Experts of a small language model.
Size: 9 layers, vocabulary 2048.
Experts: 40 experts in each of 6 layers, 2 picks a token.
Below are experts of layer 4 (counted from 0) of a mixture-of-experts language model. Rows are named up (a neuron's input weights, with its number) and show model dimensions 0-255. Each number is 500 + 40 x the weight over its row's rms, rounded and kept within 0 to 999. Numbers have three digits each.
Before each expert's rows: "mostly gets" lists some tokens that are sent to it at least half of the time. This comes from a sample of Wikipedia text that the model never trained on.

# expert 9
mostly gets: " de", " in", " \"", " re", " In", " pro"
up1:526505493517528466489508465585499606538562488552525469414481527492493499532485501452502506536511506517486572470499487510459533485538513517458504570432578462537559541532539542418475496571506507457504454480552532449577534530450490474485527541613465493592550510508534526524495531420494535457485439552519527423496455533500546531465551501484476524518498528556523460484441518495522520528514524462440503453399475451515457448504546499444459421472427520504496561454523471519571475540507488387454414530481533490558478513483446410516521416495509495474505410425449469495447505507482534535432522443473513508498465504498510447501607461438514548521489463502480426538467530516495533521527417527476487483497527488507496421485493488486535544500459513488546453496505524496511446507533509

# expert 33
mostly gets: " a", " A", " an", "The", " se", " An"
up0:549525551478512498559532509473522476518522522550501497518464451520538446525523467536494463433417445539479485481504499522501552527553511501477542535491466496562474483509503540517444473474586477467472491479474461422520619520468505497507488568531502498580526488566412505477467496532553369483521572535516508495518547493478589534543536521547474472569478495566569492446500496418511521500482472501487485455425481453437459539478521469536429478464494532552469542505453515421516514492511589422512496469541510436554502502542487458544544468528500444457506536477552487532490472511516534507496488408464511578450469512479545522500510543441474567512473393481530520454464527566476535493464436447482489492456434470573497536511501548430515541497458476519514456518445482539503515551610493

# expert 15
mostly gets: " make", " kill", " allow", " provide", " take", " took"
up1:496512521500526423482472476470519454532462650454534445504574523499543529547503468482509540450472475507459452458455430506523499464468520489515505509533503494505518564468468566486504534525503486535486536460565471483407496512540505520539537536497488505517605504437513483534495464522521495488563475526489476446501467521464511504493501530469478438532456486473530534516443514480484515493528530413454496449432536463481547500523491499466458516582502462522442499487515515469529506526525448529515534540552558477558506477503523470433475460525442519487445445513495551440504553456423526477459561470488469440517562513451498365504570436515464521507553468467495492552486488623483508484437530578512455548534417529501530485563460523381537561525544497465560509530554403456450504513480482

# expert 28
mostly gets: "On", " Minister", " On", " head", " president", " father"
up1:498507495484477461399487574487534521496477525491454528550522550497505493491493510467409560419552569465573468472471497521447481427426534455504513543457434471458468532504547477421455441477489528517506557526483493508562520495491506555484577443529484450440472435510504516496559439477440504467444525501532473543479498496557491541430507492571496495552538485512549473515483458446498520593526514515545493456473528468494540526554473468447482498489525479493506443538495504490472549520532501506528535536499566455562498623443526526507463425507530438565472436529565555496534475513541581558502513453578405479533518555561462486545545489544479522490563467538477439513553517529528432454524559475539459512430505454493511525561438464516552505456457501511548536457455480509527544485531527

# expert 10
mostly gets: "ō", "!", "iya", "ā", "ī", "ē"
up1:500482553507515556496435485476522518530487449517522491493464465432551529480485465469449497478573513421444540501533563470559503537447533488534511504505542490527452411510449506528526559519520530543493491542447476433522553486453453540489543506491540532526497478552521474500428506551473477510463495539477485546606476546522571497523462492587486494510511507513511510612588563465491447502492577487382489475505509453488395541451452412516529464461529450472501481522448467522507491449496480472533480542566505523496468467522506470522528426497555507495524476508506424545480463531517499505495480531450448479545371567594440465536482527523492475492581477506482558495453535499524467513547477517468411496482445510529500499478513520425508537496592449464454462418472489560526499509467506

# expert 6
mostly gets: " where", " about", " with", " include", " including", "With"
up1:546377486565490536483513512563482529508474517451510479482464486489454544570503459463441535532533501521487537442488462522515468498467518463517440543433526488558459440542490489571492466478517410502539495453527479443536546553423505510543551518518530508492549455448467510464524459475463566488545496523528517435522438464472462572504530450499465439572515512498496428594569543495476536534518511511502499603456501474512519465513532482499525412495517490524500391478543459575503539477446520512539535511560541474600549488519447491486489535611478448540466513460562537403530564486479552491493557492531547456482526486506529502534538494505516590526544511496479457513588476442500488433472460568523510488540546459489516496508458489522516481492505516493527416465522444483477524527558562

# expert 21
mostly gets: " John", " William", " George", " Michael", " David", " Robert"
up4:473497523506504547545517478533527527598518458500450471464483556546489463519490416531490549507464459502414537498435529574483447534511382510529429432507512515476509523391500490575464534502534467515515461524505548511401481500473443481494595496548497510547539500576503416493471464449506470509466522531466480533533520482514504458522536472505383528491519492470538491480505542508563512544534535437555449494496577487545491521572493521515496438469509524524515525482498534434478505458528470512513542444512516519494534503543453489463480471532529447449432529482598534490526547481533542521499453456531467532462456447506512523502502394573562461503502413445516463511458475465557432488503442548518529543559468453567494448513492451502536450461551542443500540454508511470485495531592517

# expert 16
mostly gets: " F", " P", " b", " p", " st", " B"
up1:505524423473518555474470476468545448478596550526511530491533535501431528487498522567512552522507517560525564464536525512484522463500471469504466523511494437520558516489478495437440475529534469525625529478464479567588467517467507530468462569508547478461494472530537452464506527436435520540493533434477492477464462478562469504542571475513534443505548491527520537552528574465528487446456476521445495476413498417453415563530492552512583515451501541529500409502511465549514470500481470424519543438524523465474523443479514421466516518451456446499523463472519489500548541451507559453517513536453544525588470467596435420516522455490502478594501484482538498503509482476539479506545500540477460494462533472543424528511503518501592450477422514448527478518495518499497475494567496

# expert 20
mostly gets: " married", " located", " Ra", " released", " built", "jo"
up0:508509457469500476489482539474509558530525502475506550581527461501499502443514531544495532459444432481551488488422542546511484487472433485547542457476416442501493501458561550491624539554546551540522528490494483447572534379527459427465549566502558534535551519537446492525602485461449490546533455532449535340553502581508533443519562456471607510533520486467511498538471497503510503518527509411481499511497541427533490518479490457469487494538478434466499563527497562499543542529524506466479470552561499493543477533489481491423533499504487488504493488457512510522531487570482454511433541521468512546483531616525463448508493523477489527520517460462464508522462446480480529484508472473569513473541498471538552457529500492425457467516485474432465506488530503482501432501502477

# expert 34
mostly gets: " ==", " =", "---|---|---|---|", "″", "====", " List"
up0:476461557455450509506578511460491516518534542478548478477426544589468471455468439541512544479517506509481465401439522607487588514447466489509501545453453536568469493439525469563522601536484481472537559571527522539520486470524549494487457485586480477500513507520461493495483525475465430597422451483401485472493516504514502504493517442512564557427627487526450445445579486493554510497469518488484534522483526429499510542497543550535496451456523546515449507487450479468551524528534454485516519509525441501533567540484519507478425521492536495537457499481513521441486457529419495509468484497491480506473495499449515463478473529484570444519529495489466536546443499468533481486490452558496441522551432581453502510437492476518544534495528515485516542454523417463559504538470446

# expert 32
mostly gets: " per", " creat", " continu", "cul", "equ", "cur"
up2:508444530446547600441504479435520478480594541487526524551504471524579515524508539451432448535508383507475540504455569527544517444525515497548505487541468460541531449462433555467467461512493567469432497481519489493483501503509515508474414548532467527481496460512557486526545449615536464459507427557515509519528487483434460517571582472562492496508480527535474472515519545449444524534485525433501482451541532512474443535535495478484500541512488493515515533518471493547467485454554468510473565436435578506497477487470439467465480491489465443522465516509468511442532528520511505555508483460508494485501516561523442424480464482486521466507463510504531493432541500527545486508448548584533515461474553422517439476473553464410568544480535579500442443573518502497598467479476463

# expert 27
mostly gets: " politician", " Born", " Act", " another", " version", " debut"
up3:556466555422450472526479478484508581519536448483500440576505519469476507519456500505464515492598449509424538494517546494488512504509441524493508540496503439512486489524459488393492508477433541478492459524505476466503500547514461486529528517541528445503489552467475524476492481498506577535466435494496468479513530521462539464519545535508477506623526498529474474500571587472440481483469410484464525561492531496472521573565509533498518509477528503481530560518516548516498530496515441542538463546446557496504569477443468447499476523510483530504562560530525503325488492503467526454508501519508445497512472487569526420527510402471545521494497552528462541436621535524529570425446526507512451503583509524481492474445576500451476509489433507490525528487465454560488517442560512